Weights of a small mixture-of-experts language model, trained from scratch on English Wikipedia.
Size: 20 layers, width 192, vocabulary 8192, 52.5M parameters.
Experts: 64 experts in each of 20 layers, 64 SwiGLU neurons an expert, 2 picks a token, a softmax router.
Below are experts of layer 10 (counted from 0) of a mixture-of-experts language model. Rows are named router (the router's row for the expert), gate (a neuron's input weights, with its number), up (a neuron's input weights, with its number) and show model dimensions 64-127. Each number is 128 + 32 x the weight over its row's rms, rounded and kept within 0 to 255. Numbers have three digits each.
Before each expert's rows: "gets" lists some tokens that make up at least twice as much of what it gets as of all text. This comes from a sample of Wikipedia text that the model never trained on. Tokens count by the router's weight.

# expert 13
gets: "2", "1", "5", "3", "6", "4"
router:182125110167085176177154138192149195131095148131081134135125132114094100168134150115114051073100102150099124086111144143136085149068144121164145150146081168102127096152192193167055154127179077
gate0:124180152099157149124099171140065097063105174137164098132065084085158048136145131095118082162168151080127070215134193096129114176140146082146161151155063114097181164143119148131064084100095119
up0:149102135199107133084107134161075155110120157133119187128130115169100125142096126119101142191064129183130114167187141127167109112156164118129161119083123104109159124106185145111166124150108070
gate1:116108179119189158135023138188082152102090099119142147155098103140091134123125126082119146093144118134192157115146178132119117141138127118158103203149126179131162118148115171129170072089121080
up1:087133136145158108162138199097122147148081118162126122195095148118185073071084190090101140131089155119137143065118176126166138127128105126129181141147158167105063146109155124099052124144110074
gate2:120109162072211080113133125093135112100128188164221090171205162132141152135150125131103074166078120153118119103190161127135091151168164133090107126149109140142061132103106122187104122182122105
up2:149114140120176105094158182144152184076143148163118197136130172101129124202156207168148107192130152146065125117134141108145105065148138076131131146133103069121141197152136176110110120167102116
gate3:124146131156168152126170099133123137098088209142165149153137117091087214129113155119142201122120129146160100145120115163142141146180080102055170092140110150123177094114102184085209083099117102
up3:148137150078185110171051192128143132184131096099152121080158189127100135116119099137182070113059087106170144110093212155087115187155079133138157095154164151195133100095146095101120123139180145
gate4:129099108102155136093120137136104122137137158096158088079170151187119142129173060093135095097115109140141184154116088176134141115076123156164115113135119115107112134091122136172168123082144116
up4:111099103118119110113141126124140092096109141142147124118099169197145100075127139068060124094068166144093114112098158167166119100115097135163041091061093165152108189112139088106179125106138082
gate5:147145150084139118141139098107080111117121164145104119182134181127089112130120141157214138146125067114150161129165179168076145169134174174092099100160162183145190149178094145115159133139109151
up5:108135101124100148151128053097135069139134158114108084138089111145163146178131101153187135137180093087138147117124106157126109112108132091087117195205143155145104152116109127154127117136053135
gate6:128141148117180143117198106178125111070142198136147170165098138126140161114193074163099133117129129093146129170087181133114099087156107123103155152142133177092119105105100206091110147137102081
up6:053125093123086143185088110062157149165121059128123137116075128137135133117140151132156062050129124097160083093128171133187159108130120113147127141117125096180123142109140112140095131125163153
gate7:168082123119091135094131148110103107056139122105154157183117075161081117133107091154148154111086083104176107136106124136133196142065155161137120154085135098189084146123088143093147128075151067
up7:133122112122142119085065108157176076175115131185146126154161114123091092078137121106141171080081082128116141139191060141181131115135182078133091085133131122138156126174101220099190085157110125
gate8:115127135166205126144157121093172135167112158096147130106123163153159159055206177063109133097108160102088115177120120133108132116109140149139156136074111099163100117100130118144221138119143154
up8:134123087116064128124095109125136193120150136135168084079194162103132131105111083104132080128161128106123139136164113171129127126163089153134067125123154112124114086106137128084116029136140102
gate9:143094136128109083192108156119110139139127082138080135111172097092173064164161090110090139055133089114103122165086120110106159102089154105095126161160121133120095093146119065087159157156078160
up9:134097210193114079192142115140096118118139131132155162146127131143141140149152092126092162136184122148116118105102102109101116144183217129093114109145138121133036114141112138109137147115072141
gate10:156092031117133152093162110138140173151076138120184113131081146066102124170073083101128149148114212085169149107081136143121093119128124122103095108127093097165126152143151132092133124111110132
up10:074167131192151102132105117187165074093172097190092146137111184126156088084097177123107161131120064117161160102101153118153149105150140113133116152134140132088155141162134100165120195132131151
gate11:163107134185154128148164139123156169116113131108098186145092076185144120190158137108107131055108124147149167091091221172183147157107153071149175143162150163106174101074105174084104088086142145
up11:062130157104126126160101107145196052145136155141136137077164174117118093131096124146124178098130087109130147186161085159096135066123102176110046144134133127124109111144100099216128177147143181
gate12:135168145140077093167052082143142099126122139079138116107110124145112135151127114131135129141132045171098130159142151135068064064083155147117126142082188147140121113165096102097157116101118131
up12:120182120067089119093102073149070089143083082073069162135091067100103095144089102077117167108172194135088176140129145167112167047103132162113148142114113088188110155130146109071106081154157160
gate13:124134181101082137189153131198141082141067107114159060159099140166109123113163127165077083089080092133089097130091196116138194123125082118172146121126129109098133168199106182132190135123123152
up13:098103062145135099102121087135118112167124084120114094105138099107172066149124131149171116180155160089131117140159097096113107126103196103115112146145153102063140122163123095089119105163119142
gate14:110120112149127138159162118122171118131136149177154159110073112106147115125197078131127128124138096146147115122095127165109213117151154091126063154085122170119215092083157131103138102150107171
up14:118122147084138150147088114134152167108115156197088115098109169113189165145111133153170067109160144079108171116117180096108113134139113123164083164115099158129144093148180144151134113190123194
gate15:129134188196185161088098124129099147085125138105177139083159096132136095157114204149188098133088171103103074146067128092116149043134156141187221132129172109125183144136115154119108128153140102
up15:123147166169145153147107193193092110074170144104198097087146111143151181126094185083096124147106085117120081147100150121130137095124105120183181110114155057140142156138095172126106131136141138
gate16:131144167117086126115143120115127101161072114130144158087094179163107082112126155132069128104085155139176088144153142146086123152075178156132142107122128144150148168142103134100106074090161158
up16:205193178160143131126113084148134067131163140139046150070182117118052117186144160110090152135116144131092094127141190165128058111110118189117129108107162074127167164126125144121106101084156119
gate17:116136135154157172089145168152121138153140146118061112101185092160134171164109078040137097138119151098091131169133140074169156126108137170098142090150137132144098102141096151192116132180155116
up17:152115063140105092128106131176070175106173084132170135084156073100111152162081088112092155140136122137079127153127133107130159078152134144180159116070168118144121113106116117181121171167062115
gate18:113152132187175130134167116124132167088102151176170193124112154126132162114138156154112063122147171155124138142151191120142122163113160152126120121182099101128114149145136127091108153118114109
up18:171157113135109064165043039186145116157130182111161126084126134118045135123120153143112146152114157158167117141114133129104108178087131148074164139109139125154087113128151144077156143144122114
gate19:160168071153132133134202195070151140160134122161105179110102135097153188192116212080131087097107081114098136129130107114144197119067146103089160086148102138110221115113152127089116154180094086
up19:150141106132125107148091117165113156089077149065161085110104130148113103063131056216169095134103122112177048083101144134119093159188102193156076169087197115182075148120101076114125104102151159
gate20:173128121122167201113141159131146110187131110114157166125108104133117140207159130122135127123159149151104141153135145133139162117147161021151091152046049163115129139156133158107119111092110097
up20:104152119073170125120078092089177060166055138172164088123132187117150160118105096109135107096084138112141089112189122140151118181175210138114114142089052121157143137154142211129143106140112137
gate21:135175074152126093151212134154102158157154139102145216093138154135084166106139112184110174114114108129094160138125115067133140132164139129123142113152129144121155131164132122054096178123119165
up21:164125098094094136094134145156152135107128101140126190189120115116136129111113163133127165145160144083118146168170104163184143154123148103120189083147111166129119149083104146139098111162148118
gate22:111163091208108097166161105142144109159109133170163090139126135094123132128167135164098091203152129088097024149111151167106102138142130114145159113153142172088167130153161125169129132136148143
up22:095113066115104128119128053127129130110125158052135137118146105142080134122168077145138100102096066124135134184126106114123074066188153137144142190111125121167154152133121136162089137179154081
gate23:127146156101134176126090113133131065096135138198036179092148115154111124175148145094158142088177133099130118109065165133146123132130163169093158136159119107124144111136105126114153105127109099
up23:108129140104059143177117152139117126174138140133120099165065097171133109158143141125108143140137109129076107117124069116130108141139129096151081088164122131057100128080126149146111190159098084
gate24:184177112139138064076159117128129236057107064146143208101156198114126127151111183216199146098100105155102122101100153162193143163142158083148156140145091102128150134120110171125090167154124131
up24:171193132162052175117132145206090156191091071144116135120078087187067079095150135131129113065192168158123132114091068124108181139099133086150164128148137149147188100090090135085110123090113126
gate25:160182067123114094095149191128174122138075112087153105158129185143128129193109136136117085137110100104061112088140195091141151129162160103063136087114112124099154155084093168129154122159139131
up25:142165165095117159137146177143139177115085116130159128141146099142161097150134091108111111109129099082144175077117123117104170172121088116151107102110156136105173138103188109147108179027103065
gate26:168148138151116129098074168151125109173094143120179148096077108144163148095143092152128133156096120208140081138130158114103139137080115102135161083163135191085166116162135110135131119120148131
up26:099158149121127123090115091135104067160092119131107151108138092159135117134163126148114167135105115107176101145052146170100159090169167149204114174086137082103152110119108126129181139097140135
gate27:148137106137096118119134110122141120103111125181140122152147066120120103113184095129090149140127112127064125138096093123112150106112155145115183126182110100101153184126114129179148154076120182
up27:099123074160091137096163112128175130070103148113123184136143076039133099119115129175116164136123131119111094118126143080070095096089125066114179195137092110141141138106052120114107076125096183
gate28:093122156123139156107151170124129215156118142157138102122112180184077084140131093042121072131092178121134137119152138175114070169105189176113121147132142034145124105144134143075127149166138136
up28:130128150111124129112137114103104075091116161124130168137098116118161060105048110126130139152100086128117099197172121120136175110134070108128083150145130165156163190124063135126162140131129096
gate29:143105182124121116113127106136103090171132164195134139157127189129098114135178167157127089121203150155117163125118117115149186162184152086126127142125164181067107155103173111114136125113130105
up29:184122115147184202096145153118076100122120150148137144146112128071125140149142162156100088050148125110095089129094080149102091141128190150134165105158133140075139139136061191097162107130098124
gate30:119130123097102096118164136084060067125140099136123107194139113170143108141077169086113098120131112169056121084171163128127094094090137132116115118138120131056146097157128138056111135130060092
up30:169108169099121126119161151184134154167103083150142094155181060094136155097159092112112175129170152072206217134136117176146152107108117101094145101147100109207128142118119147130060189167111161
gate31:132159115220134154140159174122121106093134140145123143124171133087146104128154129088109134120159193176042097090125186101176150177135189086169100095159118063083109180167167104028136194109143148
up31:127114151157119146131183163167075128129145164142111071136115096166090134168107139138109110130139159164116121141147090119108121172115117124177147121141172114171123109120164102166140252125157151
gate32:149163102100135130122109081134179116175104141108146166156141172115096083172096112185086141119077055122129077148107125167099108190121110115161149149090188095166103154161135119144120083133131157
up32:100116094114136116075154115125124120180175052154089123173191119129126093128141155030093106133204094155153178189110083122216094083131175138113110103094096154122182107097131146124099101120145097

# expert 9
gets: "1", "2", "0", "3", "4", "6"
router:175153134190140157148126086109144123108126134116131162142074179096127091194164113094114132084112105164108105166114179088154159171101140133131105096126226091155187122197151154165098152168149174
gate0:153110133121106094174177093123116123126143162113080150102124106106137107180133064118205171131150106092112127128160147186107152135172086089106151133110079137158150140084036108120117060118115157
up0:116171144130132193090112135086141113160151107143142152186130130168154130113173160139106110112106153144096092166150128086166150117110123190148147153150190131168103140153143197093116131106138122
gate1:135153111122101132107138095133049089120161106173134140139188156119158126144186085155159111101109101134168112140171067148092124149139168113091177146149197088171114111107136070133147171121178105
up1:117153133131098138072146175104130151133098166116085049099186091089142170086163149145123153103157104134096155095113132112134133167126137132102137184102138149125130167119105179149213144137115173
gate2:080152127098083167103160133048139069125147132179156096064154100153130168122114133140124194177126096170112050138163111093156130169140134154104145150137155108139071127110124119132154080158147166
up2:131131127123119090101083123180054156143097096080134144145144127177107125116104084168091087156108087088139167171124093107129147110140069107164127072092145137125187116150120095082108134109133085
gate3:130122143143122126160141174126120113097085137109092089141114103169102111082124081133129134034104152071080167114111119167176136203132093133083122149090124168146088095134125094117142151079159094
up3:167086069140088135167099134105102169106113132099183081098126176073125102123122160133143105168178100140121111127160149124167152149086095087090177046163102110127116144101161175125119135169110099
gate4:110018113173121146142147103085183115094119140133139165145072173143125091105110123162147144158144085111162088167125145105112151137174095144108132132108131136165085199127130105181071101167111170
up4:123153162132120190158125109167157133147138102121153126109083100153103104163201143181134114083159193112178119089093130153112127179121135156112140160096114167134116137127153090131155080120150133
gate5:099128163120112176149135135126130113141140115119172088215069115130160107132146151128166115136108126103096113173182107131129128209075156150164133131094165119147219122158124120181118183157152163
up5:105130127074168164083126165117091099164164136135183157156135156116133102112087126105135127131181144157131140107090157159073142145085150071116086071184089155181157113180111165126156169101111114
gate6:148115128085088147137166117107160129105092132169110115119128140149087098146133091101137084161118110130127105099152171121146168192140136051194175158077092098121156169148123149188096092126157176
up6:106151146164115122134124136182130184117100069122096162186098075082113116175129182113094146147148130101171095117095127112099113135102142123132039107121132110119163113121172045168117108078103186
gate7:103138142105135128119156098141171076125103166166122149145106119136133176137133120127124120140062097173173119170124180167110102154122136205075165090064107163159117142175111184079152084102118162
up7:134148127132119123080107110108097134163124145153137127146110125153104137165133175118137087114144154137181223133127170137109078058059140143081097123084108091121132158181084144140118151143096116
gate8:108075127138169114205130112135153078098144136128047161170139149090118125151130128090095119088142148136127117150136111087111115125154180108106103101120144148053123154115138039048130105180171163
up8:146168056079161164115158105126089199196155112132116034133097069117155121116154080128156163149115078079088140120095084151075198087099133127116172083135119119174143113140094139173103055124073095
gate9:079123168174132084141095095049140119110065137209100159071149138154190088097071128094126088079146094087101153104142127113154136116067104129157077158171151135088119109110126097117129162136189129
up9:122158128119127083095048089072144150086123158140061193099137184140194142137097131033128123111133146106079102112134138085166143137111131156115084141151152115139175145148099072113060124114131094
gate10:121156078120110167064174071111117086115116134120158094184121090144120146140114173106131150184093155091130120148143129188195139075143105031161148113095113135059117143180096150120150102142131148
up10:149141042143040141148191120160123101106131120082085123177178101166148091131122106137195142159104149196127179139124141097136090133108198143121131093129092125098105076124164079191188120155181107
gate11:136129147106221182110077117142188153083106146165109169131149065122110095152094195096130134098064145113118127132144108127145163159142211122141118144148125083144118157109095152181110136119138103
up11:098176187137090137146130120092139085168184141106181115135148155185156189128127125161101182169088077160134112118147131129125101121137111128092123090135067168149138129142079070136133121164141150
gate12:150122094122089128194108150118121121124102181147159123141111158077133130116121186110121145141103153164141098103161100119162097131095100100124118121078150099138109137126227135180108147180166118
up12:161139187123131068130166133125111159150149145100116163122131099124121170098118113141135146083111063148086118148110132107162132009131089157142142145134080097113181113122115176076152104094114106
gate13:171140115152108120075159106127130139110195115138168149105128119181123187133143084138083122106168124154129152169134101088091166104132115142062116136109156128128148135148097160109126075083089081
up13:115197134147176132103109129096128160126160150141111099166123147107134196174146130111131134153144141081198197169109124177152123107081093054084129127081128096086154120138188147114161125149163155
gate14:120139116030099178147138145117125141162102143158101118111157141119146138179153083105163170210089077161137143097149157104168107202127122113092126127119111128087130140176153130115171112121181135
up14:086086148138142138111082114093133129090137061152086153120156102165131171157069153163084135176177132132110149129156094223105115167128075171115123075146176155063155106145137133149101093084104154
gate15:113122112146207142128151121103171118071072086104147216144104124180139113089114124067161077150109107103114119111099145138152107115124169076106086127143136124123122153111073088149114209145177176
up15:127125125136114109094142132100157141136093074088109192165158040081136149115080110145141147094120166114154130111132133206132150093126106134100129096171090109145155109107103164135143109106130147
gate16:118053092135143120156182081090107110110144162156111130133037118109117060143126136138228139073120132107139118122170111205080116151172141122137102099105111109118099151077141127125073114145106096
up16:112116204154143141142127182101091105135140105079138145170157083123075116154138091107144156124045166170189136107154153154176126133125107142143164105127103071171147078123130153143121126139157135
gate17:129121135147146115121198147149188110015103155121194111146191189186158116129135076133073124108143104095126101132085155079153076125104154097084097159109134060131149151090116140157120139134110129
up17:131177175118147151113131124109127143202163098085090106094122120138115144125116187160100138071142102173124120091103128158167139129121099138136171072072137143113088084162107150100172148111140160
gate18:187136126108162110128124118119119129114123131163132163075085136089106195179122105129087151096039107146110137149109156114173138084115186143117144153074176091110123127133116184104142160206142151
up18:117125151107187082168096100061149145140097140155173171163101160094139143192084158075164131111048122112147139169186142155162101131077157171111133120119205195128140131146081094137087169163134170
gate19:202150188136147139136124146139100087180109147116090126127087098139117101131124073145145128162127119138108103109140135110139161136082179147119128074165162145145109141153125087119143117152175151
up19:169168153137138117125130153154170118125076093114203126139099138160149094143145114124127186171097179139114074175105110182127127052151103159174133127149197204110050140155087195123144106167123132
gate20:128116129123105155115126156122151100076099142132166106143107144173162116106141119147131130116090135156062145164078086141152146123085131118187122150109184110120189148173121127094208146104072114
up20:088159149089079082180132126108099105135178136139040128112120096146097122129114067154122142120135135119082123108087107149118095115129159184132119128168141135114165115096189173142130101100116118
gate21:102159123166098072152153108102113137066107187136140137164120123112150111126119126157145120104202118117120177140109148067167124077083136107102151091118095157100148196102154143182132151180152149
up21:126111138183062160121133086101101134112140150132140179124123097117143094135146152103082179172139154108159108186172142134137182128092127090168139088096101088172081143119092185140151176188127098
gate22:145156154082165067151117119079170200171159114098116132109095167127090142133113127111192142119120107125078073184124106159120129137119075106133170086162172191132086175164143111165135127115136136
up22:102100113100097166097143158098149168142156106150137102140139132125108088149132186117146132160139121117141078156205126106124151051127077088097114144102119126129142151122161082142068130163090117
gate23:145141138191146052077108135120145107118210143132138173123122174167099104194151159109143167096139093086121120136089138086119076167143156146159125136129159100110130162158143141162124169130045105
up23:134142129096194106067124137107119127125124086163149240155096136173140103113153139037144118139158120140100120119132101104148089205151171091108127132140134173139155181161126136112117169110105108
gate24:155119160170122155147108191188170082136113167111131180142106095098097115123117094116124107139147138183160151135163171100111179120078102193116145109153179120134167119145143098092123090131167116
up24:158111068162114099123097086073122110105175124188128095129160161112101160129064139170120139140116111154111032157119112126102161154153116126107121131098161199136101093117167130114171097126085134
gate25:164138094136109188168079084126149170173092116190120139071103026105110127152166081101156127103138132198108087140090087165105167159162110136101145111134103149102138107156169183107130082132172171
up25:161190118091112112127117119110098137087114121157154081112154107144107152140148070114078127194077094086143128182121185197146148195149148130086116137067139147136123117170128071082167127098106134
gate26:111163060130149108157142182053121081153139124107126144164115185133142087183098159082129105125124099096122174139052126118102120137149117144098136201141166143090081116069095154102085173197078143
up26:102113166138188170087116171182127141173122131140097179143162071115189132131129165121157149102159156091057158088114098122172145180192133153116121090153108117111139122141124128128162184168161130
gate27:136082150134147120161146097113171106139083100101074106139101102139078110169139113123127106092156114135149162129159103080138157219134110139121118069103087130070122192113215151135135082157141134
up27:208136123137132078122141097136124174140150117092188081124137095172117139107126166126127198169109107159157123190104107127121120046148124137079149114108093111081144176136090105128113169171131110
gate28:123157032162137141113105109102147155167097069156144182089100141103132132126136148089096100118116164116148101135136186138113133084127148131135113145134177135086113134152069195094101105113115115
up28:135142093128110149164124128122139162108101177096114103185202147144166111093110194177157147176142125079116072153173133159157124167191118148111178122136106068136147132080117141127093131132139165
gate29:156145153098143125121151117120140111139064168174092147121083197119153150120122134149138111124119105095187108111089108149099161204074163038150124104146123125154167091168114106101084116171168112
up29:082128119130120135143128079125137092166125131147120189159130109097149063132100126139158088073070138126114112170148096105129164159083104100111140131145092111130097156098097077127152120098169133
gate30:124112072145123143118142099074145180150106145163115192129134194106166131198170183174160111180089155107160151116124139194131178065161094093163145143115174128091136113066135187105100163120157123
up30:106192129136148163153121161155096122124087130142192155114100176101118155156135236134110110141143158065124128138113148076143123084076149135137096068090121086077098160145141103135119140133161123
gate31:168141180133135140105148170102221141103143124146141157100119133147178113119164136153124179169080129129171034118143076224115135160137131153126128152113120122111128120134107123119121179124140206
up31:134175135182156202172149110141152086139182155119176042136156109137087112045138120077157108139175111089143168135119167145146140157195118149139034090166130096096183152162122178136141200129112119
gate32:098137172102116144113105108147066097161110100158115201121185091132118173159184129134145145114170129094122112142100112106118132133062146122105122104102077126112147122178141159176133134150145168
up32:156093091167130157183112183121165181058121133094103129152139121158084139163108058126085100137071097169179150162154099159137095181158079093127157147158166139134127120117124164095131110126135109

# expert 30
gets: "-", " |", " re", "|", " con", " Re"
router:134161150105204099169094106122134147139129125097153092121181182142125118152114143187175164075131151151097158102162139140086103137124121134140108148157104117093110114169067108142163092157086163
gate0:165121138123158156116221137104115144084078141110154139125118235097084084094121059151151080140135073135113088117144153121155126146124140091128169089124135085153075136069132128077115128123152120
up0:161117139160134128154127130089178140078084141108159127143091158159122063141161089129097133154135187083094052145107156179167173068089143145141084101073125181094187182127115152106150168148154137
gate1:076196063149116136147134126175129118158172109140135127103106149131130087135119134122120139168085120156144090130123145121180096086143128130097085163162166117102154167148110158187109210123120077
up1:084087169128140033101113137077138067136153158075129101170113103093140122111180105152120152120157153119162110184120137120126094121098108170133117097126140156116152109136136137134129165132182105
gate2:098148152102175131116169176144091176130100108108133169092035130137152134179117068133124147136127133095124181122152094125081117144122156184117121109150128160131098092155157081113191075153139102
up2:151141108065119173129133131151156113147107132109153084146112120100143168118123085128186080150119171140155153084145116166155114126125101139118133119150103125149105133132142134149195193184195098
gate3:222113147061120167124105096117101181110095145101158123127094152148069154175100108157152125127156168083077130144158153141089159126142115132095139090102112090093143160111094125143143083122141102
up3:082122119142128187170098158117155135143076183134170135079111142086117067110101078093140092126135174161136163128117136104179093110140138054060159096135126117118098082107134125112118170089136103
gate4:138155085138084151118185158119107145134134130139144090093200151076139072158103110138168100154076105141193178100129083171112131142159177086075113111085132122101085121127150060177122156129160123
up4:111120188101180091148087151134098161131123067152088146085128148112134192123105098133173131149144140084153165124151133098100082170092133107136135126139109139173086113116108129218147088128133144
gate5:194088071148192168125106104165104090114126112119093127156101130104126134146121138152147109092126178085113139067094127084083104105094129144135162158214150146163139081149173212126123114081121112
up5:158121058129094212145128141113109174147114115117034048117122117167093137178074132121166121143069135143110178155152105160131157109154094103155175132133115093162158108123097160143064127140126068
gate6:136119100115196134125153127154116131161135164127138108097096122112180143131150090143144103075164168111167114065088128118127149118167148151043116154124082087089160115150112131093174144106134146
up6:164081102069059143120128132092146122109120046187069129141101124159113100147071140102095146158130137095136048162160131140159158124100066132104142180082098156134125135115151115095088141125105142
gate7:154174165184192114146154124167113086112124145109117116143078123109125163162143124117147179098122167135157102133085150075089139118136108112145085160139162127175149103143135093104116127114131165
up7:218136125164166137158154148150126172133123132118122100188159160112145126101096131120156158139140168116074087090128119159026087113109163121179105128148109218080153094084149142123166098118144120
gate8:143092100128182126118155101124075134204103143146140165122100161068173050160181130118151141088129106084048132090094126074122112148131170033139112117164066123081098148055100108114097142146134111
up8:102162127121142147145093067106100145148149147164098143109154126126064152192155131097134179146109130101126147155131167086107134172144148166145156158116135079088093195097087055136092109138070127
gate9:153148113091154156090139146108165164127113163075158113196110102095139137177119129139139129181149100177094131133140160156135127119093132186089137195140161053172144125158128102130114108150116142
up9:107114113198155118121130105132139086149120166154104089074151161181139119156154135171130147156143162078130086126128114091089171158185100083120081069096090101100104121112132121124102074120086128
gate10:150121029100151116055105146138091094182186138098109184124134109112091132167120174111155134167096113125109123150178122137107170142121167127142134101151143149092149112154111221162164097161159173
up10:153066101152156127168151121179134095130102093089142112152165085132144161153150061170127143120152105113133098107121155148140152067110153139119154162110119074088114089136141095123154179123096137
gate11:150114184177140129126122106145155018128123142115133132123102113100126058192181112186184116108123132198151158140074143171114144112103128129015074132185140117106112106203107095124169173075153138
up11:146114102095140129184066112127083136126133078165194149186145209124178112095169123099079165163165100140111141175096130097085137128095141142138134166090125126069137121141148135141149116128116155
gate12:136161065158148171119141136146121101089102040093115157107169088102100124115079119153114137110148128111108064135145158117111109169144114107139110139173106158092174151121090094071105048120146113
up12:098080086097103111036193142075092182133164110108070158105081144109145102134145154167105158117104068124115115128105070220156122092149140111171156112156096094166097138086120137124087195126119120
gate13:157156160187144176133124132134153156090078114041111148112148118102140131126184131188146199092177077116131130131171161179171169176057138128083129132165143162118145164128126130153159136118124196
up13:123103185112125109102084142104114137171189142092152147093106168110181145114151117107214115123129145096156142185164132148158143142129096142175114156121163058164120132163168155122132127145118149
gate14:164148131151112111122127072201164105148127125203130144133151164071169162120124117139103105162117089136047108149138131138126152157151122118144138105179146048196106130155130129132171154125102198
up14:138187180121110091122102162155108078106159096062159112133121142135108103187138115092170085124144175150154094163104166082124117141104159137105129106100107160164159177167148072084122113125097109
gate15:072172156130137169117120060148170160088094125141119127116125102135121098179082153158104161181066159066158111156152097179071142156160147082121156122112079154106085141104178127174136196169143129
up15:109100129179218131104169099091125094062118164155160150153076093073135174130147116175093180145118182135132100118140109176113102218198156180102191123121130131129172154104106094170142155153115168
gate16:137140132148152129161183160179106150067114171149140205147128129124091163198138095143118060216083136160173099153145111154154137123158076127075082125108121072078141136119124165179092170151122139
up16:113159086129078089123139084126118144177139136123101161144108077110126177095189076149086144110140118123124083104086124133099103155124065186153115171165112164158182041116138189111130092084152122
gate17:107123050147084144147098078174142091153046123111085140100114133164097154157109083069100127111114123083142152178144116091112146086081126118145092101144118124108156125158139140105152131125171125
up17:126145143109073164125115152089018075115093179208108107140135085092130127182112115104112134140180175126137131115153092130120151119141130169088096143123123198131158085139110122157165116148127141
gate18:179168144129178151120062122136169113159164137144184198117119194124128151157076142115140153174124093099114084152108115106078186140140109105154090141148123112124115128115094130167070077068131127
up18:080099063185081127076196152159108170133170133147140101113140110138143129120092063083133137124130089118096148138113123174151126159138114058123098103093111095156098168155079095114139086064104145
gate19:165137167156162094163146140077150102100154107128185075113142131179085151109099111108124114132094126148137019073161099228072137129070141152145145114142113081110089109111136076114133186112170101
up19:094139104106112084143162160115154096154112163138120133094139137110068121135117120120084157141158182097201115153148082133124180161105074210170138091097134099089149093118161116145122136092164075
gate20:143162169106161182080095081164144157162127182092131101032115146157128085142083145124141155065066090167118106185154121130130149148177140125108132125094127103185133135131136148077121141180096162
up20:120109110104074153107122105093140163152127189110087091073093113157152177152130117131156148125139127094139167129146123163129132138150149151142142155125152149143067136122149080108165141096122088
gate21:192105103123139122134154090122125092137114145109161159134155133077106140220204135147083138157133138133104158100144172170169097119104162055061145112139127094075136093149103122139128157140092153
up21:078115081165084133128118134131123096105185100051132039108148111121167114113209177143112112124172113115121133110064124144144125145102161149186143090110129090136102126191099106164134163113150076
gate22:135135113130124130078152104151068094171131171135142139120137128129093127172124167133121132107141117158165152093114151100130150145142185131181099101151056152121090107142106185122101125161101201
up22:117110110119149109156120084153122090171179117135188083115195165151129146149187148109195151125068170185167162119079098142135139100187110125145106107129153140083164125114104190131072088147171124
gate23:163174163152205094144170125179155165156147142164116166131058153108117095114139111126125148186118118162123129143131094135127182163132205134079079175140153168113091101135192069139107159139143159
up23:080184105104135110090177135169144097081177162092132160103106098084150137196130146140184114196157180128106108101097179149120163161109180136099167062142099163095121165164118122128187110155083100
gate24:173111118180192128136135108168133099127149123046157123105129117144135161181134118156174153118081145100150146100106169165118125183177170116081112125175141133114121127108106045130092165127122107
up24:066081153183110113117118112049082161142123126159094142133094117139138103119084169133098106090155118150137090073176106097125087076127095159198100131089093132129078121099153127112151173120135131
gate25:127167093153106168143130133084132086130119140145088102115175159128102096105137137128148113138149094102081175165151113106108137128066115094122099150206105144074087139104152179184115113172178139
up25:133120143067172147176158118116193125111183173128139135165110162130122162144178165125192143102169078098139111141140098107126111127151226141152111141097131145134109124124161085166160122145107164
gate26:133106147127142099152107133116128072066170106134086105149150116122161095125116174100101091081109138133070161091115084103165118164097150063108103109096141091105124124149169098153103142132196144
up26:123181116125104120126094067121174180136089122112133180166107186061147118123144120121058208144173138146098144156137157134105117158147139106135093175113123108122159108168129132124072107135112146
gate27:101083112101149139156096094117101114135066163106127164145139091109088097156071152152110097146065105156090110090150138148059128113119170104082127178128118122156163161174121125077113047127120081
up27:130124082170092126126158131148144147131121159126095088136072145159090146148077084074122157116124198099135132101098125135113119162172142127118080101114080115122109182157169108089124110086132141
gate28:150059127163169104097155161126173168075133079126075174095079108114165147168167149093142110085127143152083143167075138122157169151156135102112178165221130153166121091122082094145124112110168110
up28:123139123151144098153109111137162202089102159168150170127075188089148166171119104113146126058133113067176084160093147127109101127092158134084095080132061104151116128075157109183119108138123151
gate29:159193151135205148091150124177129129116138181083102111114110111155149114142127067097110107185166099154221096133113076131088101152183158181104110134124179121185142135143119076093134168125105092
up29:132154141104165153079144062134161132068100171061131148124151125136069096165134152178119130101165043127144069135170132094101178117170086157147113147070163127148133109102116110155151099118158116
gate30:096099109160159140116093079136174085184104179110123111100095088093139139133120070139185120165144098151095173106106068131127148153170111099120052111129155064146142173113154094156155113128151108
up30:120129096139123131162130078106177101120048137135168187195148109097161078163136149115116151085107149130099121086148136096149099166085118112144123091099089144120086066054118194171078126128138122
gate31:132150068148134159138136087134059176083134122145131127146202105141137059130207094144159120127162111088109075122117148144144120120102119121096132112203162074067133161183144145127110139109087209
up31:111133115117114200135104125090156161125155155155118089099134125172155136138153169088104123075116161158129147144093098127113151094085145126086153170143137154100119118171050176076157146083160145
gate32:120073158153139128161176143072147142053167151159124140106114139102132158100167183108087185104130137189046161125133170096110113151121121117115132081101127131127129139150099119147160189147147127
up32:132153163112125142109087199154130097129143093061098120122187110146113160146150124132102129122142076134070142078162133159065136160094162103053078113188126117103117132143077071141117129106125137